Weights of a small mixture-of-experts language model, trained from scratch on English Wikipedia.
Training: 413M tokens, 6308 steps.
Below are experts of layer 7 (counted from 0) of a mixture-of-experts language model. Rows are named gate (a neuron's input weights, with its number), up (a neuron's input weights, with its number) and show model dimensions 96-191. Each number is 128 + 32 x the weight over its row's rms, rounded and kept within 0 to 255. Numbers have three digits each.
Before each expert's rows: a language model's description of what the expert responds to. This comes from a sample of Wikipedia text that the model never trained on.

# expert 10
Prepositions. Prepositions and infinitive to that start a phrase before a noun phrase, such as of, in, with, to, from, during, plus colons.
gate2:157089091108154173151068143088098148144168100132130153137079125178120138149114165106107079131169121139165094183130095166082126130089110092138081067098097124137132101131104134114101120186174095123170134148071088148153158137147153160127144186172105165109171095121129107140200111119180100122
up2:117150063132132166151149203132165136114135155168112125110130138171147118168115190143153151128102140133108159087173151181101136163179145097113099106104148112188152114145123113121131090109138164010129155119138086152138123160084146163192133182159170170186155081088108134153160137063172125124
gate3:118116143116161157158158118083170110127128164159110098118194161113152109124187036182145159151099126067120195114045146130106100138134156130130123159182103120162109086040119132142153087113115129100160160084135108093192142089161121099179081175104158180158104118109117070127107128104125081141
up3:099108153112117115115128062157080089148177141102126133116096110088167140095130149136083089116099175147175080156157115137137068167158189126148142112122074121028113169130130072149188198031148163123129162167108160150132166095090156088164135164119143155118127161108168166148110133116127090145
gate4:170177115097079191181115102127102071149139156107078119157170108104115087126084174172102142128203139189106114103175138124162063084120127143168153178091090103151118130136101132114084129177125087141085096128061143102116176101117096126121157117121160106072121125134063144095125096160159169180
up4:103142142082158117124112142174101144134144125122125127216043119111159143088122176052156109113116156132113097146083188201125103118092123146177118160102118117137119137073102122176140114130139166174182065142130215212139118173169159155126143109113092126109231093073196188116152155137078114097
gate5:170100146145078175187152167220144141136159154113117118138126191089130142122101162143140113170129136141126117133106101106114135126143127137073112092104169119133150096153105181115091125166123176172151076111176169138119155114133091148074078144133180180151073121096055117129105091191132046125
up5:133141158110133119143149141130094108127162149131121129153063178129142169156167137144111135162138136158143159148118145115072228092141141093177174135167113128212101149182163142167177109138125146148132087145124131159111132195126136137070124092178095131115116165091145116129088118147107113126
gate6:176131161110160121142120162107147156109095128083164103137143117179094114108147131184050145102149161118124089109163102152129069095105101114116135116112178093054107134147058069111154117109126051150118120088179124142106124106080083152109157149125090134175183152129112142132179150130097127152
up6:098139095167166132154101112090143129186133115076074126090160101126114154145114149142175143158032084119127133147168107191165131100087156130185100131079148130118134184180108105152112175093091178113078152108147146128155184112139127124145110087192141183222091163153150116077174038091083210138
gate7:109107100140127163110179133085142107158153156090091111157119156108128169123106127048157141183105133056118111088146056058155110145093149139080128102180161110177156093138110167162071122087096146118137132130122180086167114128153132148178165067115150092087111158164103116172151194088125099075
up7:161086096152087115105114078090128167161111134132140113081106174137113165116126157127141088109174076102144105091097108109132127172137124134085149074136120072144154148083121148154082179106066070154186135129084138152166132107133114141103113119142107130098140127101125135168139198126242124133
gate8:135121182079076093120206134078134100129117091110119112153084098110115155134131164110086159028133123140053111125181109144170163135153157108136190139120146110151146137144177052092192139133132087108109188106140143112165195178150147125130146142152111072165091141115114130119120179159110141130
up8:113122086113120178055105136141169101152193089102098116113082174110073120099162134084135143158147132180223090103135131164161168076122167116079128165144122176143115099132141151115111161104118110133128108149175144138116097066108103123097120146157193169128092131136085171121119151140109128125
gate9:124113175132108100103182128129168087084055103109185122145121112128081105090106117179111147178133133130111163150151085160157107141146136174101152122129124200152170087119131148094167077117122110087147123201096166102120092149178109068117151142120067116133139099121069140134106068115119212112
up9:193102170111038053089183116124115117045120131097150060140152108062121124117119131172158129151113160112107141161141119117146184097119123196214161080110126166065147172165091174139078175130110139142149150169109108163118101107131192111137137126134144053160132105135102127078175119088146110178
gate10:160149090053141102122143179135096143141163159057133100118142110139114139069164091147111166196112143141100150093088082143158119092076137129172140177157129166181150070172106182101161115139060099101103150172127144054159101180150154097104168142049126186135138180149119179146115139093093119152
up10:146090154150121131086142102086157130087151165129142102121101148141139195169120131129158114105127112098116180122131163138130095187080179158141097130150137148188162159190134151136106148139106144133137124091096141130092108132140158173075106114086147140162070177101083155124104092145115085096
gate11:055119113130155120135155147184079129144161153175123205160138147140156141147123123119093143111105123116118205137101091137129108083119128162148113144085180135068144183133114178103129178115109121112151105067105070114157140105098179160192130167162179140087094061129170098120130081083042156201
up11:124083158151113108126142150081072137136139148094142145109085108127097068091087105092147056161100148157065133168114116165152096085121092170158151084162170069105130113096168134071109087103113144169146146110121095103110067141146120141083110069084114146115107158134110116119130137092103160099
gate12:147143171150057133177129056173162153134091117112119143148162170186154155150157136168141096134111114154112141123125113089073109152102123100083119153228125117120061111168132076119143136129077220158055115137134093091141153101091153150122138146118102130090142128180101137170143050173157136114
up12:119114101083115112123146147081120111125116146103087116149105144154186159162128099129096119125141127105103164078103154215108127185103101188148162083160070093181123148172122120145132125154146193153120134135153138084051101143130145170093135073145110132213119133090128151166152138084168136139

# expert 14
Determiners before noun phrases. Articles and possessive determiners beginning a noun phrase, such as the, a, his, its, The, and the first words of section headings.
gate3:094171140147146188080135149082208084168169150143163126134135143125166134106100162121157114105118138107151102182117146116071167177171193123113060088158129160051146142138119099154091114083087122110079125139177093121113110085168134106189098080079169111088130115100119128177108053137145159101
up3:178146145127088183041143091078137141186145141098112187094086166143203071150112154134097145125124143120083137147183113094122159222170136066151140121168114120106114111117145204138145089148155135088132130120163103120101143186110146107127164101119156106089118095124147103184137116165122152100
gate4:114098154133161174109084053153105109151100112082134142144125131070129168122136152132058096150091100143179201056111123197160104121110131126086156105099146122139069157162121052065091079123073107154168184089131113126148107144154158172169167108162087082148159141112120135126105180138116118132
up4:093105094170161091105106165140095101105185143145146172180165105187161153144071114061157138189132149091131110089150156151096131123105128133148134150115151220144149129157079089092154128111143166099099142102118092146127133142091108155079129129136096109137136160160114167105102138106134150039
gate5:136184069129102143168215157111142141150172052140100127150156067061150125106141125125115153228183115131135103113160148130096161095115131099135170173093132153095128092104139105091079088147131130107164108076122150071137102125087161110119176158085148094102100082144109083130112068126144111144
up5:131124109148136116152138107114074170097099139170119130108119176155089127131123080092130127140068089120142116139118128135116140078143055243095166094129163090153141146103088084171100178085093111095133085105097127147100148085093113149138121083127108130171193167119131091177117143144180136121
gate6:173101163152115178124079122078137083159105136129136047176139081146104154112191108225076148099192129100100200119136208156116093141149080164158147154163158184145160158123176109130130113125126090136114110146127148109189148123142101107141100156111126142103160137086160166121109134153162152083
up6:134070115165098151093167104181152108141093146204118088043159137069090147116149145081189119127129136072138141119110125108166128141175169063125121163097153145094115078070121150141101217141127141111168094163097121061097129119124140116111145125127093107124183123126118071111037071142161134161
gate7:127131146109082115064103074128108142130137137134107126127123131106148172171083115101065196160149121146116165142146169108176143137195084147166087095133137165144168101138159185126127140105096139148109110145166160137129107170107140133094125154159180099072108115092120097131090099123093156123
up7:193114124093107152173124166154118108143142105109112138153070227147118121109118155085203094167137150052159135177143167100147152097166152158153120101134113127121109142136160103125144146160105108108164125109131160112126125135069114113080149079106092090150097135111094102169195100157071152139
gate8:175104153139100103179171072146134158137160143172112117126113155092131168103108114139127113116089159104188095206155158117117145122112055155148128134076119153083124097137129079124146121091090098156129087147140141141071091155179141131142137152110108119136175123109089158161127130181070141106
up8:137142133095135123101226142141148177180120119169133102208135207068155114099132146104147139130094118106065103160182177102138166101172179115104115170122146091123078187071125104196144154137180182146157130145117120199164122148119176168123138152163157148084159110156166114126099187164142149179
gate9:172137152136146140151118117102135103148147135111177193122167115093148170123098117091130037158125106097142182138133129118044164091137131139071142223142161078131145131137173173139154145132081150077130155087166129117113123153101136139147108145145131137147162072107124166133139107156149127124
up9:104034072168105173106124179098163082106091121073217154172126082136180196135135182113078088088166090072115131155086103099138115061115146104144130117140107206181129091110157144125186100133072132098103126129097150134111127168155113146157100128101141156100134087099149166147152142159104097170
gate10:125202179085095106088120032110135163108129131137120109167159108129174117164078155153084142098146168141090118145124103122146141152132100125185212112213112116145092067142194128134133151129154116169162097161175125126140160143111115067067067185103112126094096113137106197104078140109123093144
up10:145132115124162120107149120117128092125111133159134164146177125167147208171146120097191134131177119136076138074163167086128124149159177133110070104099138160098177112096109121186148133128106162143109101094177098144118126184149134081098103101153164117093112189138166155143158141124134098096
gate11:142098120086172165132153122174109072164107138079105163177063183094108125118106131086156124181108168125100082175102107151152110089154139131105224147105166063129139129138135118127076154142143171120132093139110117139126079161126133096162102161123115131067149126105117094102041175108077116171
up11:134156155109140101131130186067109143132078091100134075070220146093150075110118163090076101148146109178106094092156111108130131146099088106123193114183114134068164159170156086069197130109126144090148120098037137109072141142107068124070081066135120064154185080128153098086125223103093136112
gate12:133143122115131124159166095142115122142139178172114149129106078112118076147063099133167095113144146117119112174137088143147062099144126148081182176076129138143140121065141140142140122131160141109110152130112184115119128110165183075113126086139125122196158077135172095138143119104113117091
up12:121146178159155040140094143095088127142084170089164114173136131127171123177143088099101140083133068088122182126087135210119127103128145108073158155158132125137126126100191104093148097094167115135039099090131107127118125143128118105139120120095157130135120114128152129133110151108109070188
gate13:114146088191108171137127094151073090168144084082105112129155133126104143125095092161143074148166135110114171142180113152150145114185106053094112070138135130097144178128137117136149121115082091089159176160170104122132099088112148102105139139111125140110123089151182183134164092121137110202
up13:059143137105146160109087105188118129179129119102133132108162092168158118148170150123122088134131199133119119147154175150106109173124097144094193089051158147100172095121148140127127162103129169130145133091123084077131065115114084129069083199125105125087191131151076139152106147128084135132

# expert 19
Infobox field labels. Bullet dashes, colons and field names in infobox lists, such as Clade, Genus, Preceded, Location, ZIP, and coordinate symbols like °N and °W.
gate3:119111121166144095123131129151144097094162168123136141140094178141160127183179162188161115117070112146083130204073128113080101118123141144140178155144090138139098095140129123138077174139108111122152127119162061182127114120093097092119076148132159116096113177140119192177080141113130105109
up3:152088124069109138091056153136161152116105137154108120172147094111084133132158107208092089151123152124103123140125134069121090163114120128103150130101168162123178172156187136139100138181120117132117109126189139106100109143119174170149105114098152141229172059119201130098207116113141164148
gate4:138122129186093125179085129099174154180131131079100114054130139139139073127127146165173167187117134143197151093183108200171095150128148108095179134126155073127065142149133100119096086111124189118146083168103096149145103125080154120135104124156194147116145174108130090155119150136169123176
up4:066136113142098090130158103128083111135089102166070113134134090113167089158120097105076112099180088106113134188131127133074120110121144096131075160156149147154116090132182147124127147110160130178149094100149182124152187086186167189048124109124078119094022157087094112127121124085140065129
gate5:193073058128088146105075122159194146191151176135145141075130138110139157114105108142076095131155132091138167145187140141149126129169119024100102103125113107151169143146143147123086103152130135106148113142100165166177132084144117165132154116154137023133157127069112138108208172180182120095
up5:186111142088113149104131123171078131121156058161154146132113151123188130099118151172122116107116073130135110130121093138075088107087084136074156160147171089097125088143101102149147111097147106123158171130138087156102109089047131122132112099120073115127222116156107087139123102112099146167
gate6:120075092058128186168159126141090075143131143106148138009120091157131152082126153108162117156130185128055128175133118096076155156124120128057144100187166102155182096097149083148111164121142122136172170141091140130136081084109106144096119149073159169116081172138136150120093099104148106139
up6:091129149122134084161110096085104120118081165149161108145171130087117097201087121120108113118119166112104121107127156182115102183143097126101128138128122165098091103110065146135095159132093124133114108120153078096160190128133107147166170041085064145104117080168128114141145163119171132141
gate7:110097111090096099065134156153121115114112108072102142142126074133185130103126121123146130165149160107114125167092085205148147153158144147103140122099148099120122158107098139129107150132202147064102176074122119137102104123161103152173186115116176120175129154093087145099059139149134183108
up7:119179141060155162095119153136160182097116135185142196132132089074162113112126151149201111138060087091131180173122146138121131119072141114158143180164126131062109142146171090102147152142102168139113102152154135121170105140101137131137149187141128153132146083130153137160132090152168139075
gate8:145145119171138107133091123121121192100162180171186137131139061093093109165172139153096079167124083025161126126138146106129146109116148132120157091168179154149135143146173129081147156173169148164162094142088108151145105096045125124163171131205086155115112151088154136152155162196121145061
up8:115118121144059140103086171110130152144179162158090147158107144092155163156176136149083127081174170131123086113130182135105082164117138135152094131045104110190138095095155157119136106117141147165096189078145131193103027146099110174177066121146102138175093141135119133173105094124115135169
gate9:065123097220152081113157184102157134125169163137176095167149111093145123192099129182097112068144099095113156096084166147125162133139135140132133098129104127110157164150125144110135165150170117110158158161111106181135180144140119129144139138143114065133145088121143135087095119073129099142
up9:193179142116106101158130167118145054147090161116127184106117126169155074140133142112108087098162102202122086126164144089134154157096090099106126180064115119175077090169167127100130164159078160117149158125129084204097177106115107109089175122134060138197081139145141153095174090131176161128
gate10:079108080126145031169032124141100128130119114161128087082094167102078128139136128126072115177191169154138104112120179133122171096088115124138149098181124052132057171160203135141097102148184128111124155086107140115128078120162151100089183141137164091081127085123138125163183101122085161125
up10:171137138125180181095160112102132161133149141102140091209143158138109170109149157098102113135093108147219172158090179168078125178117097121106129124121123129140161095123107143131145110089110130175092141151119135212103128167096169136142121094096058109181169140085151091117093170124145125112
gate11:122103154129085109180119107104101093143119181131121079105114094150150112170158130192113112187149104132080127120128088110161124122134156133152164160126139141153130197113163135165170126124131092138134118154096151085132164167135068162158165119131154161115172187125096102071158121218108171135
up11:111115140101145137123174159162106104127129097150112101173069182130115171104084183083145111056171166109143092171125100065112067139188152120160160157111145103090111114134087074151136086130160130112091145137127141186134091125097097156131181125190095163128137085108169157148105103113176157163
gate12:148115143070210098133050162142120145128099158141150123156080140130127121112164046193187137139127091103096159098098124087177163132195177079146172150142093156099136130127141134120153088116198091141209154113165099103145144103118142132141190203145109171127106208140103149148099151124123105128
up12:109120139138067112172095146125157124131188109121199116110111116133097139135164085118141159114097110153121112133123112128129074130114108129125128095123097064181139133109144185086149110156129122153053102067131084141145159112122166131145152126156128149086131146116139146103076100112177141091
gate13:161127142095070091112146148067117138125096146108093107101159115135172057153165082067069107149084112097054112156106111135122088144086119138141101051101133149104130082120134085113089124130106121125117136183089086152092098124165118107099128142119090196140101159110175107168156111115143093097
up13:095114131145147198122144107083126123117093146121116076137041082122163108120113135136101171141070115110147145089111148064095138145145150133168152146101133161100116086161119096193133100198097094127151106084150117123133132162127114165104164131092059108101142138068110087092219125069158153079

# expert 18
Location and distance words. Compass directions, distance units and placement words in geographic or building descriptions, such as km, mi, north, located, side, front.
gate3:128102163101120147102116138080107107090094142160130142128070128115143109138097144096179143129185113133086122145160111118113073167173134169107093135134088102110125120168128174120107171179132180151104121147109111102155135070149144158154156198110124079125152146084127089093121175142171097182
up3:099184087089094115164114107158145120167128120104063113095113153146115162076106166162132094168050104081132154166113161107095172100163126131163150131106115161113064077074141146167152115128132116209165111134188124116080117065077119108142159174134134107066139138118143089114183119114176114161
gate4:065124075141151059153099147096089153111158073129104130093151126090115182132072080113123156110121142120141111110139100161122104099142165124115103166133147197121111151119137144115162130112159096152146128104078128104155112126145076180159101144224112102092097167114114174127160171150094138136
up4:116083128150078125176089204101172145147136103113103179127157098194103161095106153134159130191105117125122140120155125169141145135104133114132110168123169090076180093131184066167110128097131186147085099126149087127117101157122174068124155135083095158094121049166133168099077099161122181120
gate5:132103126163228114114074128205138102108058105148101062109120125138155152132151118153140103081105093112113099160141131139133135158111131135145091103070135183151103067150168111133066147151094094131110135152066119177145119101107075121158123070153189148122141075179117194082191084137089172177
up5:107159135150103119106107166122157204134166099104136124141134152103082138185100121144157173138100145116116094123095188128102137122086087116105168163111143123128104110151175187171130114133123118125160156124102203206118085129071101201214112075120142163155087172073144121164165153145097124137
gate6:174076099099149108153130100109106118062184092137143136150124120090181112136078107143114122105104166064130226116157122166111133137097106110152089125143073114146173112072108123121152165167148138145145106126069131128160166096140187126105165148131116116175151089133091111098154177110165138128
up6:088129173120148116133130130100091146179100182173113110138134104106067122137151126110122169107141145097134168131111160131180129118150106119102093137149142119153113152169121176056194177128080103096083193154143053134131118182155129088126138159129115097129107143139110167098137121086134105101
gate7:126106082085077170141139096142152137130118103155101128137139193154093148087114131208092130148145116121117128112099112169110125122183134131179129083158157098083136142150119123148119113089138097098101144122135167134137173128122158174130184171108124106100119134149126097162163135115148152177
up7:103148165058094159097095152100182114141099143161145164128119161162110119141104118117191143148099082133131117118102102102147081165112087174111129091093106112120132162084167169125153093143137148159085061111171161137107098163151098097110079128118152136095140155052123122185124143097126126078
gate8:144107220104112090139143159162119163115156087139174179151109161089150133118129140167120159109113147088094175075111124140130094110107173169138150135187152148141125108070157124142063153143141199108164134097083089132045135104105102104111106042143146130155110061113106089092149118096107141128
up8:151068099140123115129145062091160142147101166131130137141124189183131087109106127059078124144161157166135096130153184104160119107176095129186101089122112158127078104137151091159119172149145157146085165137150152123103170141191175161104148154175152141038117128075156115151158159197093144169
gate9:141123104189132123173117111140163086160145080164095057110139148115078142054070135094114133140173155120122131126083181087125107148102162107148096145139071180114109155099091141112159153114123176154161110155147118138102136133157139157097134072138144104118174143154144083134123125123147122155
up9:183111169121142083147153104139141153094209131163096199199128098123184143081136169145119140126149177157178097147106136094101155173184097116132137155118113138184166129145083082168186112162105119122180146087090110157129112161165143148148152154161146116110085146129076101123132128110167115174
gate10:131166108157116127157130090135154090117087137101110080111179141136171107080117115147118092133173095072133119054111162129062136180175135062133110082087149110183087138124079137161160166087130102141127107064173120150123148131106147115054116124108139110157103137185115100140125176106184067146
up10:120151129171145117123126188080144140127150199164130169107103151096094122075144133130098104131083167141132154177183166161090109141097132134169139103157119129121116088094100073150143133204114154090108129061066092094124125173129136134097153143113142150148080172081093181156172101087069174148
gate11:156120092122103095123140151143142136117102123161138048117097192113115087154152111134128120134097083104144107199130112120186127156178175103145129163114038118128145166171119067177155112082130157119119048090124156190173132200152076054171124091160125079195133095080135156108143161148171157080
up11:121083143116163123081082181112162125102073120107123083152066135183111144103124137138134142138157129192149150146123138141168145077171088124067070161125092165094162141126177164104138125068130151129160175152169128132122120105131131115179128126125156106134112095135115127088152100180137085096
gate12:142161107191141106172141128120119083065168158165142156157092122112126155090128088116122081126102171145102134147126153110113131159202134180081159048177142128189122111161142127128114094133135114070154155148134134156156132113167081168145115158150163137129135127146102079097102185161162104127
up12:139192115147113131090152155120128166155092129170120145146145126213077149159091104138144072168125083122075169119188153073127131215089154128094104122145184108131123206146130122147080139173138125183147188099120127086175107133167160107092116142102133207097132112169145137086127127110089102154
gate13:127148118129122155086098151172114129139162141089159050084160065122100116095139127113079122117122133141136132190057078115193095113176122124089175135163170144157143154131072160141104142128125129164162175109165171175104168110099134230108084176097054131112131077125135146186070138124126142163
up13:070141133092144150174073086143162120125083137102157158112114155103135095097130145136138117134167135180159104100171202125095058154137107135107146128164173149125116143156119100155069172069125110103080120167145132079168043120124185173135084136072086151149191119177106123114092147164167158098

# expert 9
Table cells and census. Table pipe separators, percent signs and census-style prose, such as population, votes, average, and the sentence-opening The before population density.
gate3:123128123162140144130084060099179092146132152122074117123088111170081140087131127088144091171055134158113166141209108098189104143078096163099124156121084152100124123159114163125123131155192122192142145106090170125145151119149144173161083133118097114083181148129146071099054146112145121085
up3:075106135101162164057102132102172133137194088098150124081116100108103114120103117077159112118094184076093134124160061166087110076093111125106096132080073085145145151131129112151101176165141141160174159087159160121191151177186090116126061203121109110113111095097159141127132144122119129044
gate4:168098125158073140153096132123133120100120103134115119152133083126173156117106141104040137201121099159181120105126166170061125132113119130152120107098081115180197142172175130162066169142164108107105062187131084060128101159168132168098070153163178068146102149136113117112119138116130093092
up4:110135153132128125117110124128145168068106086137132115095106136100107130169177110111108109147081156039150128110180124139099080107101083123090172181141167160082136098135096183099140097083061164139141159069118113124134119125163128124052094136102106064096100093172136158138143131125084123104
gate5:111141088091161093108140121081135124137109100141109058119108103142106145144158126145096144136057104109102131100172137155103077113119054137146152132160093178109091107140084121074200118085157092119147075145051108103190094122169152113142092147179183150143140160153117142152154122079130114103
up5:104138106138129130094071108108152130080131133120200167141166172107123071095118092083095166157140098164166086129148081120105125122103117153155038140117135126148140109122130133169087173150097129143130144128140128205111101161132135131160131156109132125120103146147121126096058117116117122094
gate6:172084124112087125123114077143123070101165078161066118129093058165148145108129126180177151143093195073112092116159113168123136156115129075072137128141101111106149149067165128129147083102095120134135141145140205170122111094136155134119100124134176176087125103129146111119145176093164137124
up6:156113144068164165151178146125070160132098113197104077113084091072099147112171087114069113127091096103149138156157134113134134130110105139183149192152114124137129167101107131153056118122069082150115065111074124122157111125107108132074146151154128068090152138115172147146114113145154103178
gate7:102079122137144136131174152135131142207177137074141104139082145189160098125071087114126054119108152116099100134141084163202122143105099153108156099188127159101133135171162155112095173128120104116130132084152136122169134203160136171122106117179136134151125152116095132108089121075096143170
up7:163120084126153098098147183182120090111129103121162139147170094128093128126085132125123083095109114096158096128156112156189071079147093151155146087156157092165077099213136111163163139143139156117134094112191173112154150070107066143171122058158131083133161166123151090112154142082096149093
gate8:155144174162123186161161141120179141132097156171118158151132116096034136131159100209120129122118079147097084143124156141125134144120141134187096146198144151158103118163165162121130157115121151125127103191126139118116155091120142182120074183118166121038071114141130096104170153139150166074
up8:156152076162108187106146088145155131131095147120099112147126107149134085186126146171102109124156094107109174161143111125127093160128161132083123144138166100107053111187119167113141095122134095094105135099103144127081143116155131132179118101100145090092135124122055130184123141127149115069
gate9:213170096100049086179115133176149132087093173145123109152105115133130141090163141135183122110146161119075122124165070095146155165151159166111175140170165170159103122103121138043120170166179121117128130123082108151121134112120143159085165143101163156084136150163061084122106135100126127146
up9:073150157128157150110091144147085073105118107074175102173109129104120185114137142113136141151108157153156160077148124125139137167141063142106168170133161151157097150120112076126131115098154118106142143115108163159194137094123105156121173127129124183128098115148169143167146067147184093132
gate10:052141087165134145114067176081134100114123143195127085106157077132140121175103136181113141126100159130130127119116127126111159176150138133177118121161103112155112135070178104112144160189126124171138148098092126102104151124134128161197142083092174072161145103124137115097147128171104072125
up10:076127165115127138112163086169139075150100076137136064075144183147095094093105111110218089138181132140099101122145131146071174125107031165096127117125109116165113110113144145147120168175126080128106129096138073121141138096179114165091123133127120094092156147126157188144155175139196119165
gate11:166136110157092151195134125137147204149144119160169113130133158125116115142173070079161047071104128135135143048186103074115170085119116130154074120167098133084138082114149101125174158146202058115140151124172079172103110174185167101169155207142140127145120081158114114175142138105144095089
up11:214167093162100104125105171076149181082148117096115110101104125100109146145116173140105071087143202086095166108155136112141110145091139070152088150148087143135167073103122111138108146084128090097197117184106103199147138114159193109155111118130168109091113069183167159131143148185137108139
gate12:046077108078113126134135125145100132159137149097173117106134102173148152083134192133139121136176122059098100140152152144115155162131101119100092106124120151131151161115125123181163166166162090138100176131122098089175069083142130118143152119130124116112151126146107109143113155106061180091
up12:135067113117124154113144085155143078159161159150074142070155105183127180082159114141131115100144108152107130191118095075119171128066132098139116170060174114138105137139092128121036102104123152113191138158087117074100145058177128134186095158143126127135164119172134101141171042147137143099
gate13:155119098123147100115184123106131092134091155109017181119159109127049110079124164120168084124166099139105188153134146108148099151139090185085140073130087134163078127116131161157095112115128151174144122193123157112112143131176096122127175145106064175118072066160117110058135123147146179173
up13:083117107154160121125116143107085080148104099129103130108096072090150109181087133108080082102104090165063099186136147132126116108115190144129121105214142164141117155126142119112127103174131111078078097174099120130120115120087112095109162126089078146146108154130133115091092100171165093118

# expert 23
Line breaks and list starts. Newlines, including those after ) or . or |, and the list dashes and headings that open infobox or list lines.
gate3:128187110123080103093109132134072104096143120140125134153134098105144095142133168147125168072168145108056132066059178170124160085117174165097145150111128110087126131104095116116135105112125158146112110087167148129191124171097115085107109145100103130143154163148131172107087093152159105120
up3:164131039152132133155121126180121184160171116169178138133141130123126168180172121103149092106156150121143071138104124184096137179085125098135158115181132106083120140209127112124190108049180149109107126166134135098147109118106091137074193108178139178118107085103130145098177147066104192062
gate4:152138095181183116086092109106177095159116084110112134114145161139111104135143120121176078129134115061150112092134167133122107131118121090042150076152099137161084139050100146139108100094126086149110080107185089128074134154060120121124179146110113072120077129166143135117104092203135079096
up4:160084153173131141179148153147133110097141065177137131144149056176150145119123151187184107173113076101149195093129137107134083098134123191152106129103094086102128107123125134150098112092170104113118120109178080127147148123060132175129166109107081186203129154182087195132163138153157143146
gate5:123118162061163131069134128141108221139120096074135169113063157126138141139127076139146061156109200106115113090137125160083113170128150112125129147120139161183182104142158095097093136163120123155166098091117138127126168123089112147109133166164104129129108127132133104128199139145180159121
up5:155108116085131178149143098203117084209107109117187110098151097052120127055123190169069144058150135099146149125123155125128056164161064146188151121112119128145104114089134161146167165113167150088189168054106157099153100098165134121122103126111072119146107099078103122134131144163195082107
gate6:162104170181056136073133180145162101123154166111082147153127156162162089237172164124112105083123102127108136096135108112142112152167115096170155146076166124147186125132142146130074148061138205157138116130127130130140069112060087118118123078163130142155136057103131179103111109198141123077
up6:112142080107139127105118129163143125106114179183117089223103116118114150094161166126106091124116136161120103113122129066079114120168109109114116100082132151152139126165081171163127157109113129053149145139136115029128109101149125173159128088109114152171158151142148137151118128102171055159
gate7:145116065150104105121086170129130104129146157090098074136164100137094152108121123166140130114133151157148144156154103121099142158104126118107162107165088183125168151170161133097113082162165158093191127148099111115097072106126139100136116113204131141130109095113061134113160174209181063156
up7:139132163103128155133135163131116033098129110179125161103094075137105164166120131129119143143132115129166095168073142139151168139156100155088062122123105174194128120131171115179115105176095106112140084178142096183124142143123083191165146127162126058101125132126125146150146110168183119156
gate8:142162149122069168103100141135115120117102155133170086087141079150093104142099120151107086146094170132116127113148117116132141069137114200074080172184124085117158155170151124096146105128131110146123136125091105186149066152109129102070158128136098129110046104122122117109148147139151128093
up8:178078107108118143108129157096108071177154137134130169188121119089179146072144127121101170118155082127081111145156098167186168111108118107124110054136152122116152148101114093102124168104103134161115135142124129096175107083141110109155185130171161111097147126148104171159115121155149138117
gate9:109172107156122062088104121130194121133103109168148183081183173120137087115120122112085117147114135145160188085157124110147144141099163173090080205135172165129208133083120096118124128150064113111110137098123114112131113088152111122155105161180116150144176071081123079115174114126168131104
up9:123147115148162120105104149011156063170145171056136106075126145078166150126138140181115118099153158091125136126171160127168111151147121207091132128106149060122163080140092133121044130092164149099112156111198103107075124173113144113115164120093120176140123131130147165163085165137097132102
gate10:121113157076100158105142058115167174133099186140161151097129120137119130127158157145117145180107231138133112141111087119095108105102161113129124198133114083177081098117136127113128134106120148110116097113151130146086168125100104142125170055169106123106104168183106130180100136135186135071
up10:095180089147111087130079104152145125106147118112133098139150143148118189085129116125152180104121085119172155161122078131143116135135060080150115155119171105120152156155178122105203088138146082122165153102141107126152116122112113095142153135153112079129146123095163091108171077093142071158
gate11:158108171133166163106136101106145121205110085110073124099168095098158120145119098107186115137144131111124169094126147127105140099145036140157195143097090135135099123137157180122089135080102050152114091133153035191149095121119095129132082203143128087148096127140032107119152177122147160059
up11:182091145135072112125135189128133174150189164127140065132134193109103114114130136114111091130080151082102197098101102109111125150172120057124118164079149109073079151108115142167136199094115145115115121144086078134126140114109110170169052135120100174126066124097122149157164137108076125099
gate12:123167126142076088121185088130138142112101093090151136119136147131147096103148159071127138137155141148114137131092117076159157120156140146103091170136089122152141193078147169106167136108095115104142172103169107229123162110078149164171181078142141141108101119096061118125131098138103110114
up12:149134125166090079131096118172108084069135107158058165098105125127147123102081126166115075174159159105199083104128106138131165109046081135133112104105154091161112119102113142075174094155117114134192155121118119123094172117137160143126116121079106128092210118146100112101189141126164186126
gate13:116172115100092104162093149058138142142131140123125131096142107132049141070118127116133187129109098122153150101173113149049093154083081160124156096155134155101074161081174165088153158153119106127115169149099152130083134146158168141140141104141151122147150061126190153122118136178133098147
up13:098114139092149075136075093143159140177118142108121109081123134116125144137143110167065121153179183145158144095202137131106185183154138064153117159185105150207145132087143091198126156195123086122182110124163144080100149170177120163101073097168130151165163149111138211131115133136162084116